Experts of a small language model: 8 layers, 302M tokens.
Below are experts of layer 2 (counted from 0) of a mixture-of-experts language model. Rows are named gate (a neuron's input weights, with its number), up (a neuron's input weights, with its number) and show model dimensions 128-255. Each number is 500 + 50 x the weight over its row's rms, rounded and kept within 0 to 999. Numbers have three digits each.
Before each expert's rows: "gets" lists some tokens that make up at least twice as much of what it gets as of all text; "mostly gets" lists some tokens that are sent to it at least half of the time. This comes from a sample of Wikipedia text that the model never trained on. Tokens count by the router's weight.

# expert 18
gets: "de ", "o ", "e ", "i ", "en ", "u "
mostly gets: "de ", "di ", "la ", "na ", "Le ", "ou "
gate1:508441507568416438563497546572483454470573500547442496481560487562553506559533494384518490445453460443470474498513403454490482484624558466502495459564447481466465494492534457496492685542511629473448473436396518471519485479491491446479487473564518535506530545529492507566446465479449458547557507497506478520413437447403463587456408557527450529455384518512601484513575458501492448486479
up1:482524454513494417515473434479552438497479477364462538454504456565507451525490479351415478532426523513487445476514560493594513434499457491492383493466469573499573509600473500491523526605460517645506512454428428445498472536475551521417478452480501465487487467464530479538520461490435449499525482556477522475517474410489466563540435554568546601533485609519571578541534508497595468485492

# expert 65
gets: "s ", "' ", "'", "ep", "9 ", "s"
mostly gets: "ep", "' ", "legal ", "Ep", "history ", "rights "
gate0:566404395429521453457503518448476506604453513387442530494480497490615461480479498500540477502491527480455573431523446580462521429549514572517505443513491531465505553608458543469496497545609571477435461534492507432544489519445470446519503507558511491333514481522568414523494539496543483536524397450443576562540534395558465425447472527442477551456606615643532450543505488534567592460587
up0:489516498592513660494469475533407506482520447591566533563520459434458614493529496485504532465495488466471538555488422481491521460485496463477522493510544520439564596553592491555455482497507481497517422471564561430546576516515485551538533505505576572497416491455529511457429434451466484488495569501506472597371484517550515505502484503502578564471430528556528399503527478513458473456503

# expert 79
gets: "ation ", "0 ", "\n", "on ", "tion ", "development "
mostly gets: "construction ", "development ", "entrance ", "Construction ", "estate ", "Description"
gate0:455447442539459491519499549464437434506489472519430475614409492575376473495575483503503498606517521564569479449543533515472436556523485553459442494568483625537567515520507507563528513515465643534542504501470575565558483453468406501542513520566529452451452557489456445428454470453437512534482494377668452510477523516471508485605508456430503421484485569466487451447539464517518501611477
up0:524454464534503591437505472527531484470570567493451527526630430518441498473491535455472433486525466517476527527550556531593427600386485493547379440448554462493509587468495574548559609479624472536488542497427442562529468555576567584473530511482507573544583421435575478476504502503458424505564493586488457462632562451478518537484477583457548582498443498509529546499502508543427467465549

# expert 39
gets: "| ", "- ", "– ", ", ", "; ", "She "
mostly gets: "Founded", "She ", "executive ", "Chris ", "sound ", "animal "
gate3:506539495573415559522511475479545470507529570510525469508510532414395549535452498532509505506558498575494481489562550569439513519551470541489473471532372594500542485478502492399509472553506491513502503574561471479488562485507450518568490363528486486509555454450476486484541455542473463593549512470536536421558474418545573468481530517408555504387542539395392455510475395576495664537435
up3:503468441530536442551500521491485546485499403464523478343420426496491528533517660547564446472428457492445515556451423467590479434412514421474468521462484549414542423453507515587519514432572400518444542372498627485563486478468540492431460557523434520505511490575493535583495510411524511577437477540425412500507492550462460484468448473518504549468538425527505525403478482493552466557458

# expert 50
gets: "out ", "by ", "was ", "% ", "- ", "Location "
mostly gets: "Location ", "Votes ", "Candidate ", "Length", "Insecta", "Arthropoda"
gate0:397466469464506496488537608594492461393435531447532505497512493463526601474500494488456527476541512427541476363471511482487436528368554497459452493434574428558499450556526485513436543522571494570579397511452497434553496530514419401453492462513512464499509396495509457488468438539532502351588507421474479406513469505498562437485509573503596500510605514538455436475444458525543517521567
up0:462481526481519472527509561551505460561489467458430483491426479474478564487487561461453485438606510498524529419533483444404561466416482574528536510476473456574410425551485453482475506551540578490520492571507516378468572479512480480440546482487382530549531479567524524511500591513507494476494420475530503543461477481510576495550565524498596532538509539542471490493485527483518485489513

# expert 58
gets: "ing ", "up ", "out ", "about ", "over ", "es "
mostly gets: "about ", "around ", "up ", "outside ", "down ", "him "
gate0:465422588474396507419538494514465513516531489531498497486513480489497589509456449497602596529525425490561427524534474544521578520512489496510469432514461518500427548540454555544501533492563567523563445439502536565512528516464615535446432431514446481435489500529581538481462526527557592528535506499460556497431542538471476451454530564443508492543461474456506585451490515482441456540559
up0:523428521562434566432473510510440522491471394514520514487512543523465517546453477450534500496559452512478463538531487567534504561608470487487485488528481405541463503513544433571429561590593452522465542478496507462498518511444522493500491467522464493468401553498497537478436473528537519455561522506400575493534532541511505521508450511543490478517537461508478581451414563461448514523488

# expert 61
gets: "the ", "part ", "In ", "in ", "12", "South "
mostly gets: "north ", "south ", "southern ", "northern ", "west ", "East"
gate0:463513485580463486439475412472490484534522524437528566520528484510471426555450584427486510514437564446421510498469516535521537589386512501472521417527460565573521492570557535531528448603449494449501385539544497545539504570541509511588438574612504575526564445488440512512525517461520497503579455515505445500454489389499524439490520464579409479570402506448534538517492452529498595472462
up0:492504568493563405488585472535488544617476446503391452555519507444576527429490599411450488535490488447448475494481612559380471511460471495527445484518468519503464442513509463529529488541497448565464482626532567567518430556526497505505497578507540462442550501484500417502587495563519512531531429494560506462520615557527534546501474605464485580513438520529477464453515514470511544520552

# expert 14
gets: "| ", " ", ")", ") ", "who ", "1"
mostly gets: "France ", "Belgium", " ", "Jean", "Turkey", "Chile"
gate1:535445478569554473500542457470470406487532566514521581562468430542511497502546446524547410527488479495457501492535412571544535499540570515594434570419460565580495490473551556510646396538533503486445459547531470489542439542598513397533471536513512551478488465536484448447517582576529497505508481530487557511572355478479470556560616468520502447467553642506459470482494402537501424462514
up1:503498460620458541509504426506497477458451481485468469509511485429433470481491510427554534388524536460478513597418398437454526551475440515521552552472631452496480537461369476393483477555497398490536517569546474618416521543546484516454423462608423495506575559547535572618512431488524460428588418491492508488489427503519517558502460496568508558524433522598558528486512517465513564517531

# expert 8
gets: "to ", "ti", "ri", "a ", "di", "re"
mostly gets: "ti", "pun", "cor", "cou", "stor", "Bul"
gate0:502501538518587569521603536580465461540495471526513419591478473537515518489494497501537573374450566468487474509481493495429449534581510521417421409582428529515535484473527549563463513508567491445373448585565475464454448481498444433537515500551478512521517446502439497502475518517418550515471580577469517441509536534490516511462532529562590516447518498513547506520555422433514539580478
up0:479444441538499460452449507484531524633519437531467529471496452448496574514546598485622462435523516466469487522505485482500534532494496542504500458468462479470551537475501397516521451340456479520464574503456550510531488440379590471431350468547526521531436552543413564537585498433488512480453493489558498573503527453460491518444485526457470486495565483492499561511467530470488507541457

# expert 24
gets: "that ", "later ", ". ", "also ", "then ", "re"
mostly gets: "that ", "later ", "However", "then ", "that", "subsequently "
gate0:579619409548485525563464489386508487515495447538569471543463431511503525505498494503440447506497524593462411406436545501419585592522433430583469473472567481540466447481554512488505440521554471447527429420503497514525491577515511532546522463436440481554516458514566482483432519540596495495465477552473433563597450463543587499548550541476490527487429628472486477451543415590507484375469
up0:407530528527509507438485456410449495496509582562493484536434539510537507499469547580512531455490513473554486426490511437455543452457509620485427498513529503525519450524462560487573511522524524476552586565499564497564562486428498412497439494561503516513557511481358506575435450433528515503490594564522547583346533505532568465494527463465560483592573456418448554452520584490561476598546

# expert 16
gets: "ed ", "ated ", "ing ", "ted ", "ent ", "- "
mostly gets: "moved ", "ted ", "went ", "returned ", "decided ", "continued "
gate0:404563554493508443465567601460464532506334471442509517469553477456463515515464557551480455527500546475477467519589451442488579530458517444550423515557435463438511437471535499407556536539587474517546580488509502533534555508453539511518495501491503621416441478520518505519471490503488516465537533520496513475488478428444486502556462508479528512477459453512479646573484454413413444617455
up0:455451483440496524441541612432572512495476451451571475588567494517429531512452502471538459448524476548545531580467470488515515606463502451501471471523536507512469511570536504435515493564537521498499577414529522557448553450456466515632530499542595507505447609555474598458412487492488501461415466598502580453517474493521548552575511455485511476542454418451533472502483507420500496531524

# expert 76
gets: "\n\n", ", ", "The ", ". ", ")", "+"
mostly gets: "jazz ", "publication ", "Jeff ", "−", "Detroit ", "artists "
gate0:529514456487493497507504545577519574526429494469529504520510546452521512506572479483484402550475513572396600406479462573546477524431507521460512565620406511533529475509488531466583565541409457553515555468470528498488505449560586507548446520519477555524541465532476454563508485466534409529447534492466505602599467457510478519408474508512463540498506466443524537562450481647498603469475
up0:501496441600481563538463536555434517552447458532433537485423483518496482564531441563512512508414528486538496451557526474550437526547517493544454507585474576530455422478561501458505406498451501483487453568476422460400486521536440472365551587502479438533559434451486546488452541594534552497476513517454482463443553384460497551511406540583524545551491462518516472454586515440464449532529

# expert 41
gets: "No", ",", "1 ", "5 ", "6 ", "3 "
mostly gets: "No", "ini", "}) ", "101 ", "Mari", "Electr"
gate3:438551481558541507590436480496458481488551561453429463472539507454524500497623493430511441430442499457450434508495437568550459470540608556425470575548413455484391483578515573477526471502433487500490501393501426486534421517507461491473540535592540513492524534523396599466420473437503517486489471536401485571506486537599493557430514495464538511443425498530455466505494500549575507571509
up3:510454477467469425427602512537541535491517499614519559454630447561482484474470475600478559554541446462473600424557625488467495537447461450425554546635490561542575482537468493495516534464550540621500400543506556470469538532502509473477541454418493493552462425516575444501616395557541473551504517406522499523425611495438492487516479484450459402553446442487499559539478480550474518575455

# expert 10
gets: ". ", "ab", "Ad", "He ", "4 ", "El"
mostly gets: "Ad", "Ab", "Luc", "ab", "Bab", "Kar"
gate1:435550476529551475544546547496480568539501513462562536543500481442489515537494552576433427520439497500497525489517518507500601510403441445472480493551449408555471439543632574443462565526469396408478496537465606614420496459541497520433494454519498478602580451449461493519539573525534525531580556564575452501539437461538540525473548550429476533550479483481474563466542438520555476542549
up1:507444605425574490444495584491586494530390491520434462494436465514497511506502447521485477516495546423529435470419420494430519554498485588428419500435551542557563487566474500597479538483425548510541416452519478491536464477472589433491504524486490437528463512519571559500509540413462427496515489573553508450474486544509474496494495465534434507465558440487490486450421469542478472441453

# expert 55
gets: "of ", "= ", "International ", "- ", "–", "201"
mostly gets: "Career ", "International ", "Cent", "Ret", "Offic", "Oc"
gate1:597411455484481503544540442460471458560578494478484580553457427471505472593582466487545523422467512460513510550478490547487444457479447508420571485484453478548574464457457544414531472496441493441535461530545485476507498507431360557494550547443499468522517544465439543538492475510464465460514582488520503445478471419512486608477524531529450417528458524426588576549453530442596410478512
up1:534421546436459563525433531514520412436670534499558547535567572502497447532511551447579606427537518460537464528518548446500521420448478461584410492549533573540490474542480495485488443436491564488444532503496529512460442514532500541565515487498449493501468479415494548528454622486476559525470499517511533497507442487454388461521496609509531606603478497510512577478492608562512491553579

# expert 74
gets: "|", "non", "-", "ate", "ic ", "200"
mostly gets: "non", "log", "zon ", "Nintendo ", "computer ", "bour"
gate0:515414481491452543562576456507519537528570461540590473555522472551428389540504479466678536448492545434436671571609492529527495548523492545474479437431446509477443437602516515544498552518411533443522432463429429456464508616424504481532458537516465550488518504550500517368499530593514437567425528534543546540514458560532548513590523495495537557549529405514487509475416442509515518484493
up0:547613500506499493572459461487506531490469463469482431452420506541507483520498543491525484509641460524516509525522485417534434543530463525496450499545567469552581573510420506560590495508518407458553595444590436532436515480530489487496405469495507408410417509425449512442467550618467564480479451468544469557577453465578500499457448473614518518489556485500497488512399500376541538487510

# expert 26
gets: ".", "al", "'", "$", "il", "\""
mostly gets: "Jun", "du", "Du", "command ", "$$", "Khal"
gate0:472494514483434556418485477585527366514538611469504484492592493544526434518485466531526463521520580554557564488610510511519505497502647537539480442539509573497489457462543512476524489449519632474422474465488487497531440463445576409571480486574641508541433509449500486514491502511447459503577483369473499384432409497494484500559547483525625506477450573528413527534513444490474513470542
up0:525523521519504450658496533514489452516500470558496610469474554480419561581481473462484590515453419446475490522397483439503420528533464522532494556482485399434523487525487484400494513554538485490486528515557451526454395534511491452508427447538536538404447458548400473532485552519574529516606545605576583519470420478490557476603482442446446484471511397461596476422559404501539500497487

# expert 72
gets: "I ", "A ", ") ", "200", "C", ". "
mostly gets: "I ", "We ", "You ", "Just ", "Am ", "IND "
gate0:491384450479470426598528501526510497583473543530509593528553520519515492417500531474526494476380471537593439524536606505533446423522514532445498547487543471569499506486497534509417392630548487493427459432439464400483444445393410553531490510547503534493412490437507509426437558484488475515508476517491465384522422449539396526558438435422550447526511515522536538572503465474517518609443
up0:399583449514620552520466402528504469482453414549618439410476478456536518415496540494607453571547461456466486501578433493516535448524540540461408505510437573459472493583508504526410482559506506456567509462499575570464448490535414503539580446561521431488511481400540374517400458482509416468521491468530488461554570559548509478548565515474615441472523452640513465529501521436541499451473

# expert 47
gets: "the ", ", ", "|", "people ", "% ", "March "
mostly gets: "households", "government", "players", "billion ", "percent ", "Members "
gate0:496471532641486470514552490493454415538562524489413499546417476482560495537513461492571451488488449609446508496574461560387582490496509467426502471498446435501490526586497564356481584446496534534551512540515452490502500525457513543502573479557472431501473474572423480526559447503531466467506473503528458481551409393411472494472534495559477460503468510408469491492515458446631466494494
up0:476434540488551438535531507533480511509441573450530534520416451503546494572468437516505539475516465616427537545510470536515627433475481534470547420506545458440445511524453505513456411433500458487509505518600497500375449525465490509522491439475466466480489560474479512474550508457466436447502466476467545478555474493571513578515458428504530472550528423528496514486440465460541428423517

# expert 15
gets: "9", "od", "as ", "8", ". ", "9 "
mostly gets: "od", "century", "Tim", "Pav", "Top", "Ath"
gate1:533509487521569535517493435451491519441574573536496416550471492414475559540454475469424487530401534611430462514503488580568569484475544453506479527517442649453540514399565515547458442519548447510592577430551512529428424555539424505479468461502536465564499452476476533476550477570555469553485514437527485449561425456563483428590547477542547549496504455561487414497475478493473544474494
up1:478541461564565559572525468511526490494507504535477408541508517576579512459506474473450401478455539524414504508552569528513552557414549519462496596497509442538455606539510512441511459481530527511498527456516451496413554528470414550555574555460528448550461454402507450448530455517545423465502502540516568533563559480560436516522516452522526463501355544587478382494501542509574494480366

# expert 63
gets: "(", "ek", ".", ", ", ") ", "8"
mostly gets: "ek", "Ter", "forest ", "185", "Coordinates", "Dutch "
gate0:516456583617547475585480492546437454522492614569496518541530593522489630494625480480438425525550575473489498425470541510490459480529426480510488483391506530542532558477536542479519426456475622437409552473628502569445563418486455446468460537462585550458486515468473488502468526459434447541473538528552531513513540535532527476544539449547414592457515491434472440493511530543586410397469
up0:419523435574537485588569484477430500513549531482525515589550520534488540512468519486458448538532523484487418441512487469475478514564508477470402512485481541496546437557415645409554415472610428416472476499610597520443531472526415438504545513554554539485506501467488363573499497467510500538509489514497536518472483450417546468626532521542474517575445517369499533522440528474521527489496

# expert 0
gets: " ", "\n\n", "| ", "\n", "- ", "|"
mostly gets: "chronology", "artists ", "Recorded", "​ ", "Sultan ", "drums"
gate0:463561450549456426526536454507448514509493492493561536590504489504491507575518520410500415552475523520500465449575544525516567495513548528405391489529510484505519429455485550474523525489518483492494443539477516451470426489530496512475507382594550471558544488380495521489538541548500488507516525556539490500490373480453481529635553451474418500405495544464531492518495355469520596505619
up0:491523562526479511496511459522480473596471371459476524579403497526500498492379557548469514466513497414467469520470315520487586591583455425545538401465561427406469510602435507453534504508502524604547609555570456595494490462428495480525572532444527500576433558574458474532483414526521599514404461465415454489439441492575543457540537514477547440559518589369483475473576514494417486502539

# expert 49
gets: "his ", "the ", "its ", "their ", "her ", "a "
mostly gets: "his ", "their ", "her ", "Its ", "cap", "Her "
gate0:413473449587420560470444554505458488539439441401540474433643467485554481535518520466584487527501436513467503469588484414491542514485444408515507477518648454555578464527479575450503497487499526552422444526479526527491483584474588484534569514480480482513441453509499538543494500535597496524490499623428517475528468464582475515516445469369440603456558481478569513507475549438526478506502
up0:501511525403534546512474425459512508505507534441484477506470441444469486491483550493599465570616538406607546499517432438481430591482533500440486545493486470546548559467495543498486474548570619517519500541521579448475552577450454447504512483481488499491453537540447571493516489535518517520519405515560512453491455420414480537443448508363415582454542503448488508487481518393507543523526

# expert 42
gets: ".", "In ", "|", "D", "in ", "to "
mostly gets: "GK ", "JPL ", "LINEAR ", "|---|---|---|---|---|---|---|---|---|---|---|---|", "AUT ", "GB"
gate0:434512484517435562498490458466532439607412566462545461519539518416503443506475496434489525494430521544461494487488490637528580535497404638507472580588469565467516477514532484521562488524532547459461442523512531485544450528441568547476469425449552497521494525479462522477571570582477508451431581584544501462552504534471530430542555482504407545579593481458531451479458552507526514478590
up0:555477522532599469542491454477422524466551452475529561522542445577562598530571506594560488553599523531532477530481454440492446465516556414443444479429558474508552500495520539462451490504536483566539595467546508477461502524493514490544543504504425528520519418492486480484456363455492521548591387408467572511508449471489444465540424561445509478374445520509509490581565482478503449561391

# expert 53
gets: "sh", "sp", "ed", "w", "bl", "W"
mostly gets: "sp", "sh", "bl", "He", "sm", "history"
gate0:562493479482447411491507457511520484508464544478509455536595550474409561501528441563447430448449543452551470453531509520438474589476515471577424429489441544456474415520511492500480452594489477529427489570434522575487471538459619393548539467556480484462450521433522468538550501455453493439464477429541528505519504467480474502504454512463511509512483601465539462548550485510556483570543
up0:554512496441500495448526508515609481484484554563517443431560553529427486501468515497442456389493528465567498510531599558391502495460499479540492469462477570515430456542514545564458507473467499482513513490403540521545454522485561454550519573586416466501439528526509409561560470438535535421476546445543526491449530474562504465491462557468459475511519607428498455496548512535469430584495

# expert 43
gets: "| ", "and ", "the ", ". ", "2", "The "
mostly gets: "manufacturing ", "John ", "189", "editor ", "Robert ", "governor "
gate0:488423495617434408484474450499493380543497543560507496568515454493457553529550474390449498527508550512468476510543595588542462524466552504488400532521393474561498440532528512503537420558517528435516479433471531388480444583573452490538589451545511578543514492439521438483541451506589479564464468511485438534523519522496530469592592489410462466487513582439510507487501433580578481527520
up0:583466425483494521395476466516488484513454577497510541598507463493531388467491453565480511487550456491438568515589541542507454504465596522475525361466601474499443564480455517464510537546523503533464499510398463517538549426505469561522533439487501564483531474539509499514455590425503436491460500493426477495466472469545483589495446436503464489474450470527441441475519505602505534441501

# expert 73
gets: "and ", "or ", "/", "'", "& ", "–"
mostly gets: "and ", "& ", "And ", "or ", "/", "Spouse"
gate3:519496622548504442544452542586493424440441468543459486439559439536490521430425506576525537453567524462431448539478440454467426538577546413488533465483520412455482527432428525517459449435469518521548469481476429529445533418495441521486504513450469510521526517481520513631525484571526457508564554465414502487525523483371506565462502453599491491469424591575425490457460448435542439432530
up3:398498537401401507506496528533547444495402483541452601548541476536544573494441507493556553414515498531488444517416485490507453484574456470489517443486538424406545477494398477514517535464473428465496458564535436451516487453485427556578502507449475520568515479463530495429496528468490462505508547551488543518455458506468570542515496484571520479447441611534452563607469462548506590446501

# expert 54
gets: "ov", "and ", "1 ", "3", "\n", "uk"
mostly gets: "ov", "uk", "Sri ", "SRB ", "Tak", "ović "
gate1:547441584531491562518411484502517454554529512529488556497417548562484500563508542494511476549520485538428507471507589547498520492565517560539495539488528401501524494486543496526518434519473542527409512528549413558456508499516474515486453512502548338489482479468463444491507498510543515566449476506540495504604579452520563483437558464518432489462561498454432503510496484436522481512502
up1:483457461610521417489501517493522494493467435567558552452581467508532422435460538472448573476497584565567432563467424490481529564464503495533469570559486540491514444528435525396563508423555477490539477520510494474481514475446577641618487544457471526497516631490573611485535512457484514455473448492516495480486587460536488498512487438474508526509515510545594472455475544503428456525479

# expert 29
gets: "after ", "during ", "before ", "following ", "|", "\n"
mostly gets: "following ", "After ", "before ", "after ", "there", "followed "
gate3:486618600592467527470517535495497437588455491481480556524468478406423490442476514476580484522474537500417506509532473555484597506463551541552505507456570496388522492479523579488466487481503530557447584516520525591495498434424457508474486526562462525440575503507531507503430522454533611576515613583515594539488528554568600503458501479482494414424487522516413509462452528457395443503521
up3:614593488502471491616520504542491499415514573623566516536425522415375558452408430489530502427531455503517524488521622417484503472499526547509454535503585464439423411515485538484444471478527498527469452552504458470451501456606590512493390530535610472482507481469506480582461516565601483451382538478475484548541477494537453477502405582594500434419483505511505482485459522475472474475486